python train.py --num_hidden_layers=12 --hidden_size=320 --n_experts=40 --experts_per_token=4 --d_expert=64 --d_shared_expert=0 --hidden_act="relu" --moe_layers=[1, 2, 3, 4, 5, 6, 7, 8, 9, 10, 11] --router_score="softmax" --normalize_top_k=true --routed_scale=2.5 --balance_loss=0.00577 --balance_bias=false --router_cosine_scale=14.0 --init_std_router=0.0223 --lr_router=0.000542 --vocab_size=16384 --norm="rmsnorm" --norm_eps=1e-05 --tie_word_embeddings=false --optimizer="soap_variant" --learning_rate=0.00212 --beta1=0.95 --beta2=0.95 --batch_tokens=32768 --max_seq_len=512 --train_tokens=239900000 --max_steps=7322 --dataset="wikipedia_en"
Below are experts of layer 4 (counted from 0) of a mixture-of-experts language model. Rows are named router (the router's row for the expert), up (a neuron's input weights, with its number), down (a neuron's output weights, with its number) and show model dimensions 0-79. Each number is 500 + 40 x the weight over its row's rms, rounded and kept within 0 to 999. Numbers have three digits each.
Before each expert's rows: "raises" lists some tokens whose logits its average output raises strongly, later layers aside; "mostly gets" lists some tokens that are sent to it at least half of the time. This comes from a sample of Wikipedia text that the model never trained on.

# expert 29
raises: ",", " of", " in", " and", " ", "'"
mostly gets: "ers", "s", "ations", "ings", " League", "ons"
router:517552409488486583489508549545591444404488445499470450521465527467520561488510522529494463485512479549460519450529500505543442499543525467538511480449529470546430527519513494498514436565545459439442567501539501449451486482525512531574499510
up0:509500484407537502516546522457502538381496437547555397534481545474517426517540501546492536479499504526466502537493520448559534534558511465554441510585459517473479517574546481551553512505496536462475545490534487537498524498582521529450431541
down0:462498511442456525552496436556499487472435519490514468463557491460477569526476540498515430518503490493539526461464446502451490486506467497521474516497523457429515494497530462539473496464500490458475445445549520431559515588426493516538524502
up1:512468553555507518521571497482503500532508491480495462500606527513474497517535586555552496528550547509462496501541570585445480529438518531492387488473524613569519519451481533469493584543520534450583478485592484503517441502463442438484494508
down1:489487499530565482535465504481555445518526480540530457447411524493497474547454501510532487511516463476485529528533534469493486515547468528490583518418582484473520525518518490536501560473473525519508435452473459537465524508503498497544542470
up2:446520487557470507459447529508541473508480534546523507535512464540479535523538447521495476463503501417513525525475508451482535468509534468470439544538509512472559513456501505444484464516514580542531484538446495503513443465499503453510553517
down2:524502503580453492533479456467510461476504482524474550477529515587511449508467514603454466551552490499508487475544439576507550563477496463535499483413524521503486528523526490520393448534552513469540483472578486444497574556507444527477503456
up3:445463483586461528464566581466512500531514482496501469518476549485429458412521520496419544464541501428475548587520547509428548470500528466469469527554429477472514512455503456487586501518432470569464438502465549485414512512497492501540485472
down3:506480552506544507506486433480436491521562523546491493506546561465407534496500553487546535442489462394580503503520472502527499462501476480545519491575464492506565469460519498489553504458551447472501488542548483477510552553560476476538558506
up4:481530510579483514491493471540537418570524419454520517523435524523493554515580507518460515485539567486557510520522536470569505564462541497490541533469513518501542533514525528446460517527550468441475523492516500522466608459559473489510562426
down4:491542500546539542517544566538515541584488480555524560444537522511480512510505528536542440477479441540459493453486409443427436472482477507480427484534548502476491536525437480463543493508459552579489474507505455504481462492465455460527503508
up5:535484475457510471552496469476366540537433435486503452512497513504521531473544506549482480526533568434486541498523585518474522530542487543467551517479530491512505479522489509569522563475489516517534426547448518463468508498467498385555508484
down5:445501551477461507509532505507549471511559438428487482525518581550496512529539539489541508497505464435500498512476521557542460547455515566487532547559519541422552563494543486491466507524534430545516490499461445518376558555505503534454546459
up6:511539452582546464539451489470496476409492524478496541478474502483538505471476485532492507510467541481445492485487443427465435547509545466500496531487394446490478494480474460443500492411469524475499466541532484474502508481551564506491509508
down6:485493468477492534520523456543528541565481541533483476573512438551527444598419541485482553504514494505506518525542521499510512582492480519456519522558487544404459462532470540479432512537508496510576481514527555555513488590507507460444500450
up7:463524546455434500527540405385533484516531528521457513510464573533506489438476577494500480451531500530524506389455508516491519556471538465434477565507455524520482556479543403450512472558565561502503524583530575479530485496524521470570571501
down7:476497489498549493461482508497542467516538485549482441529464482439504496464535477523509492534486449561493501471518491500528483415492527561567506476548532502511517538502543461551516545537483542444449530485425538447446498529479561535504475575
up8:467484475558484506517436395488535533459504484469513514482511530440429427534492495462511445462492547430498566511568487488499544458572509428432520495542532394480470512483517523398451486452517556487513489492480475513495537538484491523390568530
down8:507516482498519476469477468446421497412488507525511483417504532535444499570520506469504532569529482517476441428468500562496447567520434511519465508509487542496455518565520564505422475527463484477451504543497527505492477521443490525474481582
up9:513482497530562507512453514505453459554531515520482530532468446501468518416485548434482524487530569482499552513489542484502450442488573545510568547484462513498469455552552442453521542529532509467572595575483593451484477468527514524502468512
down9:487462472439524455494534489491560474524470508521520471516479527496468481520512468549574539512477415473508495473505546488504496483560489483482505498549472546531478455505497587484478509517521453455443464524411514446543539524465461498500550512
up10:452486478555462485466519525522535502481491551523508425516450509501490470468541510529499472505430438490525451485537557582473545509535495467514501507510423512399540520491524462477518446502474461496480475484546462533532422448525498512493455433
down10:535509488457530543574565484468505539507535481446479531527559501562436545481488480500404521488501536483456391504509497491471461498524517517502502461492530465449500479486466497465487553477496497573515477467558544475544442471525523466445503488
up11:508426503530545538455495541496495475438437519551511523465468514489503442568485599480485535522461471501490454493545492479529487412526569478539475563437494469502410505457480457537493521467427546476551482540588438512547524458465563465475550522
down11:506441487453536498540450529504456558533465496507450524493537509519527554487444469500480542502544421471473526518530517452409558549539479494474545477461487493465474536441546487498514526487455458477463519511526427453497527488512450475524545599
up12:548482464497509522504488478532519511491506441479461552610586477411533506445539487508441501454518532462559460537495483554489467509467458514470470480520506453466462557511496496562533525500520469554528443468478464439483516475476426512498598512
down12:487460545540494570505532481452530520537553531487513549476486430496465509489499481473517589458540472503524480475483540479561466514537495447450554516493577468576469445514483516510500521532452461486557543522438545481456448469533477462497479492
up13:451409569517391445553532462423523458535453503568552420539522496434597506512545438566497456483486486527490501516444538533531518511473430463471458485496576475489508506539456481535559421429439557484458498503525593549480508507475499470551469449
down13:534470490534620462512472500552455508423521483469453512455542412547576572468455523442462542499565537479499497606552532531567464474491499541607466505520438574539598522582481502492460546546520476523480528505560555402470546491502501520510485547
up14:477514469472533539558473389499452546433496541535529458501488471476554499492495544478430504543545414386529497513472476455465563499443442541448420450465460464542526443400560486460441550475512537469595516539549490489458514525602510560520529473
down14:448482455501509478544572571544496511539538524547486561529489449489549593442487409570492543476470483483489544457464588485521418561518512571509514496459483551503530583524431540482550527500521453508482495573546487536449485486466471510498512464
up15:558540523471534519515508521521499496475493544538460590532536477504467525454529532600510482480528489563491480566442471451508506459528431489470488475489552546535486555436470482432531493597469525485483514530499496520502515503566546477520510507
down15:462456587551487513487475498612515517464484507441420478498504507492504416517515488429420520507525521464459546486551473541527473477450463507528529527549538508485525526472484482587470501420551449514476512443579538496431513542416463547473454515
up16:514454452515465506459525441521566516504570522498499561552494468518524582518522447453500492514446445553459506507481510498550478483604567465489530462489557435524436460500504498490544521504437509606512462467489613504510471477508488522530484552
down16:479539539502461471513448510536475461456522475440528436501520567429489469484433498501471468450592493484571531501511478537470530465545435504557491513455471554498498487535482476470514527487469484454492600521483512493453502525495496473377568491
up17:500519477486452522463488470483445442546519477551479498438553487511542470465537525438528505457450498576443545449509513549542466537473549457492589443432543485541457493500454558511503522512472575433421504476522496557459509486572568483480468545
down17:469467481550636484546479560522507436555481436489470478456515491492528527531512506523469458538502424474554497500551543437487525431519488557505435538437501493528501528523516501586552503542533472485431464455515540475529564466552498490521538387
up18:547499478544442586513546512553463564430514494495459562438524463428488498461460478472513488478545554504451469433485499460482500411400462534493575517432515526494587506519542506512504432502448502516533523492532514544528475456451503477479567504
down18:520467416428523459498430534436557448504543492533498481503523515390461469559540516470501488482538540462533510433509429485498511474539427488489486514559482431532540478512454489458525549543539515554490506544486464515480466473482507495470488451
up19:574506541476536478485554463515506488479482420447509511469425491504476467475489519578485502563500470520428545468493518490453472527516531569501463484596530447527534472501509574555519432462501465455561448443507462407463494534561444488562399511
down19:452457460568475466478502525581468450476571453559548466498538507484525443494470477489484488444475532496537518516473442611526525491470462488528396498499580432515460522493468407563511560540499484465497560527542515503504540522531520492442479498
up20:559584495512464495492493493506530544547491551524503486525470485569474448559521519426514522508531496536533501499530535539568431417446440445427509493499502522432480477514519453536530473544526468501504572565554502469477489499485516481520430483
down20:489461553462518465566492538505502472490531432507501540480508596435468532471498488528499596485517480608519499495538486416505481600436479487543524506511464465495454563474478445507506493488460540586597531540548471540524485480497548514522415466
up21:484509445552523472561460497465521468445552489558398488503494489485548487431460505540539440439487523417488512501524503613413477433513501464465414450446515428517519592471470481522510548429473479436490449490406447569499546532506553407518481500
down21:468442525507502470402503410523480499508443484554507447456532519516560556494514463504495449567509526567439515520507485451544460503488453515578479558538555520533455483463466533499522538500537446520470476469485456408471533435490473533425555533
up22:508517566519536503519463476516491523533527459542453484555501499498521533485539448582463435509586472543502537549547553553521490435471550470537417445546517595489497504528446436525515492545469450510496509477465523490480574551571479475521545476
down22:502493452459531503477591575493443458480482520530531477502503480525516479495532607448544488515462494470513510436507519456546491443453446482476479532540546440507515487560509463424474481433544504490497459529442480468514428461496551486492522484
up23:464425492475526520501527478491449539446445502495457509422519497511523501534464455499489518414442485465543466531483477449485502572505464454461491476545491545487539546514497573461473514480506476513499560518546491543561521493535499407527518501
down23:465572472487492552454433505433486550543520475539474474488519462529552500537493478533495477490504537505423537509509469542486489363502521497407510541588527459506526492545611525518461566534449481543494536510497523459499600454528443561466467548
up24:482467440517472532448570482519553474450555483466507452459457453485491559464508497471503532410539492508509483523554478462432408517510494487425500428442563568533471596508490556556510460508456565466564500466512463532515503525449520564494526487
down24:411489459458512537506440417467580532519516496462448499498497507518516401509507551577478525493486461484458554452509554542428520508555559505577463542472532455516449507499479445396498558472472536549488463495438546530416542491454483448503474518
up25:462487544398519510451493511495498476534461530510421478435522479580546416493460557519492508467495462559454533528473474522450515502523518497534439484502547455401465486535533527547487496486494506567553474526502462496509499527509532483465604506
down25:464496564468510537482462515528517490528559510460515452508597456492495479528470525522530504474475502464402477551507555545456575473507476461523461482516521467472486509458525590539543572445505511483452471510535401495398482480554453479503477530
up26:573482543536528511506457430544503447486494448457466490534534452510485415545482535508518515521548481435489421505497493477530516522544492455440457472502458491500539535454465477521526528516452489501558453507513534551534465491535459522549494511
down26:467558527364423592553511499546463484502542517508511537458494489446477428533488559532598513527446559532510596499468511480517547514460510419487550521506461521519558531531471452552478425449553518515529487538468490518500513483468532539463514462
up27:541575502560484528484510467505485518533527495495475393474426530440441499530478446512465508534520481525507567456509509442435529534493526510554475478454509464462459496537458467478523510518482493492454472376540544558511524517498427577479494417
down27:467526505481506457441484483469488417474463546465500468424459486551552502436501455423510487486556449519559505481512499474498523475533496425470471460534517438461550456473518539532483441487487525520483464458499564508493549487438494489462520516
up28:484564493540445551513546537479500512493461412447532502521535574497491519598422524514546559490505482500464535406489474546598476462480499450538470530548554487511536483433495461534595435551487481432539549481494574507429497485545575473451484541
down28:543518483518479576506482479462529467541550452424534487509585422539505512491466505413441437511520520536536524522483471492408470460551495547472467458501500532436440535525551485523487493433546518491506516496592460501590478479461544532563522470
up29:482549487490499478510496447491532492504505536524530512451509483532532476557442549485564485503528474496564550533517468397493579574487485400467544459550494554511518504492492539540583507510561506511548516461517470479562399465491488486456608415
down29:475538516477531495434494405436477534484529488463499515532497443481465415485538410443527491427469625458471467481507507507503517558512532429472495446506529518518493597505541454467503535521492549476536500527527487538551587584488489541491515526
up30:469546534499440474445558511458520566467450508508588563567439468489545564527490564486486493538474440523413502536484508473487436395493489384455450487453426498492523534497551488454505538551491475503533444421480456501443456456419529510473450428
down30:479492577560539549501516462471458455541507542479465470506494548566495450558438522518507491496404582473525513527526456492435495503498520517513493548516435566456548541477434531502438487461503475485521475556474461582591416502446550506555521490
up31:467559529535501486497481515528504556445455572473495538554416521453537478578539495532489618449453446408563499468438523499575449492450496475556527524470506556397471495577484564455499511472479574518502504495480543518526516453464495507474494500
down31:537469554474549472539465533429541457513459421552464453445460504511543489540442503500452513514575517489467481414476488516542469552509546456544412470522531536539485478549548492475541496465535520540485525485447521451483530425439503470515422500
up32:496465486455519462508522513482453411492482469538533558503473517548486463538495395524442460530532449524475532539513424468478495495531473479484523383487436506513494487558508513529555507502505552535548428486448508483468476485464513570472451508
down32:532489482498480616438513466496472544564531493505477450456482464443524486456474440469524602508517452499474408521517532510470526467474507484473495470562507448538504474439479495497517520532536475490467510449526494502561419535425478477534546416
up33:520467424463487510484459501574454532522456513429540460567504425526489438471537505441408394499531483478521490458458555543458525505482512522472493448599512476507470496536511452445545441542429448471500480513527499485449517506508455492446440470
down33:482495458512469430496553460533545504474441484478437528566489498462528545476525547586481556468495461501453425444480497490570530472489543573481530484531548503556417508468476548530535510529492549591422531569534529495513446587507499533544473536
up34:482537501475463525495505478544503513504440490494479503523533544491522457484485513491514523549586520470506481539527420397488520481530512473409478521476466593474503555567550503555493480549435455456427525564533523486479464529560445445536532499
down34:527503555514550518537456512466475506494457503470535498445575497512560495560488474489561472512558532501437515504464442507479505496539495530598612416608467515499525533485523452533494514539433512483484495549528490547458500456403504496538543506
up35:532453475567537531465530454506511570533466489412475431509535433502627482527514525516462492494518507589482438551554554509532479575538461553496521544402545479429518524546615451507454512490466461477467428535515542497489506464469537501505490503
down35:496555541468553502443499499504438544477499583566567461543540483545505516495475465510542518423504498519465562495490500511554537508554478519513439503511487588523495522524529513480494508499455452524513420484461542512518480563462531462473488512
up36:524466495511596482531482563456443504520442505489555423500486542493447434466490541500525514560447495530518522489510466468497489507464535479386542544488480518513547490477571513543501524488549458510454522512521497535482486519479469466465521503
down36:468421531478467470491539515486505535469509528509490442471453578454494495544546534488429541509494473518496492546511498476450469459564511451520556528551478462469453491516402481547544443459482502523448570421548521482498512512538443500523537442
up37:561490481501468495443524522551459480402526477544472518450467551437504547449549524555498455487522460426471474548495581488522568521464457528548541523493543427548528543535516424495482501487501474536411489426497543492493530505479503486592536540
down37:457520452495484497566482530543476510457440493526489543481523475475525446461546493481486440523454491594492496480501424445484436546515483419504525482436443571554519555480452619525525495440559521481467505512508508513528487469510484499505454453
up38:470486478497535546419447474539490458448496491549487473565467444593430441449500555490512508469444481514398506525514484557534449496528521458558461489482482419427494464508438480583524437540457546521532613409500461502533511461437447444528548590
down38:506531465578527513514403535521486489492509489467526543518473536482641564594495492478496516490589462509533543525484494535479540550502517429490434528584481480557474574475489573421511509527511559479474494449502567490505514450520505494517487488
up39:506561441502463505497496508509507564508444475542433542457493547573521469484508511499563547500433527507507424492423471468509521448464550528501457531459500562494442476590529464504465519432538517501482502410486485491511446475531465603440498494
down39:523454493494518515470530454532534482425459480514477470565445431463501600535534460601438486500532513479439483493545496526540495536449472543412503519528542496551514483493421534526422452570495517473478464480517483531467507535421498518494513556
up40:474425501537519538495475382526506500512498514544506536456479508431483449573470440533424517538478527483561506517496525444476521549478574503550501536450548494510453509555452492466522487551543450504569391438456465536485430563555448473495460436
down40:426482447454540505475461456502416534536549508505454473553484478613581544482420516440416557457436492508484477494509505450473508553477545592512574456490489554507511467473505528500554530518500503508516451501440463539431524525538655517553519466
up41:553483556530543431532514548545522513507534479566531457490497446546489538501409533436455488517541519527482520506466471531513527498571498554441462406477526507517474527514501581447500503438506518448433551385491484488499504465540548482544446556
down41:453487501580536461430456538512546483557453471540509530548528472531554450482493495508482561512476517564639514533494551533563594503467506572595505525461498520472426532504425469502468545453520458520550536530502433483519478463591449465527447487
up42:578513516498526508569460530471503521524582513568415516458518485494511469565494458497515452495500491480611538569573418524464464483543490553487500484526503493487559457578570495483487471463601485531526566479528440538631474446497479459549504501
down42:524555550441524474538463513524440560468504496538451450549555492549445489513436457480509475528531548547517580454419581491466500458436511450481427479467497533505486495555524494550533536520563514622498511579546567547504451531483541524513537482
up43:534590477544528425539493438517552499529575472575516481556522450575502460526530451485535522471440485551508490499574523476515529464508502511484489471532524521528461503463541477565462482554492449532515538527470476520543516543481403479579539469
down43:463494504529445517504546488468501526544535527472511516486551462418565463453465479531468419483554504422616495564483500529477471504517440447508461506507496444519471569512523486560537460474483567533552476463521461502468507484567480565445511444
up44:547466566461478530458492449523418513481510557551497435565520459543447541528389556518554498515515466550500503459555479606519487533509497489509507521500532430417478510502542484538455508515540561486465481501521498502455535530557505487437498446
down44:508549497475492500442482471501464544496467466522531543471527513577479436501600527495461536502583560486575422509491462499493468502502506498508504528428474543546500465563439501591490491523538550448522491435547485509557485414531438549522461516
up45:530372501585515541534469451449448533514547532574435455512413527517538464522537485426530453552519527489460528518490467523541487488498515518477555455520484542505485435457581556489445449502414492529516533523525525529530517518542554479493525504
down45:535530501569501456557477471547484513476519463506519535446508524491554542582516471489516544534491499548524446553577492518539460587501522477539515466608435527476555424479468497502446486497469506492476494510497478514492482603526534524551556498
up46:509529495536492515431532520479540454465447467459467541496499500491521505516553491467528442470477491503439573441487453473534497484479494462509543439434556438537507455566555604494480506572520459500533574415516527477494421487480545487574522546
down46:475482549449457540501551459483485539506471525488538528481517479488454524547529431488477615458536452537525452529512497549510496500511498516469515535499619552448473498531450400506494513504547529454385418448508447450485508517511454572503489541
up47:577551502485488507502575452475482484536503557466534514484494502549548519469575488488540500563471529488567479564506392526491482478533522521481530472561516517571575458454547473545444475485499549472449516505548455497406431508523525475515444527
down47:498505495503642534448464415465491456526451479505541554545484552557495524463474488502559423472560563521516490510467384536523470560556517509456493517495479499456528473506490542505555489544533544501522537537596466453432458520484508497537547462
up48:505578507538497441528452500472544489545493497520551571491548411525525542448532550466518503520488521480519451456473527543458495457449545492512503511460484481562488481525540447527539503526452446619446501545610530452500515496505583471495531502
down48:415490461491404527554544467501490522459516521464495499476402445469437469537510407496514511501524540527471529557509569503467436497531473511575490507493480426524536539420558501477493509522538478482490540551506603514518522510426455450460483554
up49:593468553475597481592471487439389495486430505532508455479550497490476479542526576508453463438582449440503448483449516454472513476512517440497506443403536480515440510488464463499542474487543416476512563499539514537485558462495438456547464444
down49:408463448491510580445531505492462496415514530515527550533452466482517457425486522547456473510573537496480526501537538485478495507508503500469530545499455457496448482499526560542583509518510429528572464493532563529464559539475549447494480389
up50:497496495513502439435560509432541464498514503427511408549528457466531493512510447414551572588500482556471524534521499554481541445488564504443487477417470482432519524516449508454462527483548584550516539521535474532509558498534501517481489519
down50:541512519439493567471487465537504472430525484546473548555467497554568472532567546508499491578492605521558483554531438447514550491427468533476493533543477483491487474461481393463462510523490472524468489534500407569520564487480518520507465473
up51:449529481545570482505468508489532455495389465556450494540508464492417514524545505495454531520478543491504443500534447483501441475533527497556509478478538467465508447498504455438513557543467451472521501486593500509509549494584506489536594499
down51:523480485495465487551415458517497481447437504517484492538468505542568463538439459528550487493451508467524544464460580544486454534568533482465533471478475532463554445482563482577473559480480542538467507443447476502515455443519523520463441480
up52:522487503464518535492523491455514475588496417526474526483405531534480584454455482451475501493480513501530455551500455497468525518462518413555477481522467546521440482561542392527495479531449554533470453524494499467475531502508547516491510431
down52:549471523538471436457543502551552593541525489510437467455445457551493500489564522501491462525481610484448575499595510603533382536534425516529509491548517553550472506491529500429537559429477444494512542461480531596470496473489499499519496549
up53:471529463546526543505540426498497561510471495501491451476500628513529496509546521504495507492512488513538551568507506476516483540553463419466549482496530488523471564554492515455544477503489474499504487466503566547513487543453524587596527516
down53:515517471519508511533532563455538534440457483505514473515535425491489517526473481502490505581447452461512483475475474565504474444459512464577425500488517482533588458494486494487537484563523463532507513553445487557495485492536469427489445518
up54:482470457513559498506523448521483479527478466476480489519566561467522515512500473463528454438488558454405518471441500532500471471562524498496573516504511498478529475544415486543477492475528443481400515532582425531526517449532488472535507518
down54:519459460527465473524505566535560465518470516537469487470526435531505508509565477573483523533454472444446537487518513496507551508479491523500515451436493475480535514513498453563549443471506493557505482530489566481439534585576558526532549510
up55:492556499543627503488443553530488486445508511461484488511491476496467547566543469480461493525497551550525453495473555583443556537482476438524558500521544493447552479515513509513536553486438510461503494468547457509502520463501480546546469520
down55:583549508501524501455498564517537518552415444521512417498543495565450513518466481577543504536411545430486459503501527458447454483488528440548449500458504471437463521440530514527483460513490553518558490465454539498381530490468533473510578453
up56:429499467498546431516477504587541477527523504559538569519505499538562532509607533514467443467533595491455489461409473546491578565530510506517498489500440458492442491484463478561476436487560479473532499488520499540538516484522517532525528437
down56:529511529532490479448423599456511512565480425481434506491553542535454494500487533503454493522510483487458520492537535537457532484406501536416548439432459538574461484565527455482509566558561518462513557449523502478505497475447538586541432512
up57:527466473535509541449447572485468564479506426496490466498493535478488487514463477476500497474535511500454522468551494554461551511507595541500471500450546514537454509529505435448555473549429392541600486493498496483464510502513507445493494506
down57:478507430492427456495489478499460485462510535548538561535474483521479506442484438517528519505526491505502543472524566518534503439568452463491459514477522491559487556476437524476522427442531582508526466567503519556537466471533527479488477500
up58:526610476563532526499527484537465488516514484555471447523483515473493526555549464449488524506496497494419552582406500553496404485461453551510517476455511476506515468491464419507496548453496442513510535507474519489529541495510463465504504497
down58:470475525502499560495492510521466457452529430421522499457530521513484547547550522529566526450488477434586504538566435504505437486541468440528567519513452482531513537506546455522506479541521485471497559447435515517494511492404468553547486475
up59:480427459546530518468449426469512472566443435553532453508542470522558571564543497476575494475513524527416514502476470601526518479500527566527553556427563503572484427468471460559535485478475471503456500492535486515511545472536518478564522486
down59:423502489601535555518511464531484481529503461555430480527486464528489540532561564509510507510508494546478528485477473549521523537551457579488446468524493536528489516504537526487488479444514466493564541475520512505497491499550521476495491508
up60:539515466461527508488442532488460452487449480569528463540453529585496468534562530446540528517474513418485514446512475463559514507450518520468537445487465487423491461505549505513465472554524530505554536524567613517470511555527493556599495510
down60:466474479466475529475467508573481461471515465518486515404462540367499544523466450488502455435580460499593476459426532499513466488497511487533483497491516498526523513504457573495531448523607487502485459452498513479548490457481548537514520543
up61:505514425545456512453480506437454566468496529521518492501480503503494457474468488472408529429552535491518523466476407548497509539517553521414495518529515498517482512482469429416482479529577500581455474489457437475560508507543561577450492480
down61:489511528525571416511529539535507519522518515479518431538500446556590485515476499485474478510423397525486441483473533513464513461489473503544601497506548466482503456536460561520533415457551506532517520500516520481450557475518478534573478484
up62:600531460455474569526494515505551513376531415481425527569491469451474474540502465512459464518511538497492543448510392473466492490461504515507460512486542492476488488542470474507484511497544469483478509487529497521554514481530478541432499507
down62:476492533483509499510424484508456476568448551461608487460505529516474468441535492460525547499480548482497512497559572517525541481536519521477502527559511502502468502463499510506478428543504591488443515513502492514490496513478561462503475498
up63:408472461458532545484496464499503540501562531523563493548489474487490519461531538485495545443446438433466471505547448528563482491518541422532506480465494542486460521438563533419502542576468479508529439425536497510532477473494553518544493545
down63:476521434581482458500505550577493467446467493487528515423477493427417473498449499457588471470576546489477471501462574501448496553453457530429533506497498477523476487551550417542545461454510503472468477477483474474456494496461459505535546494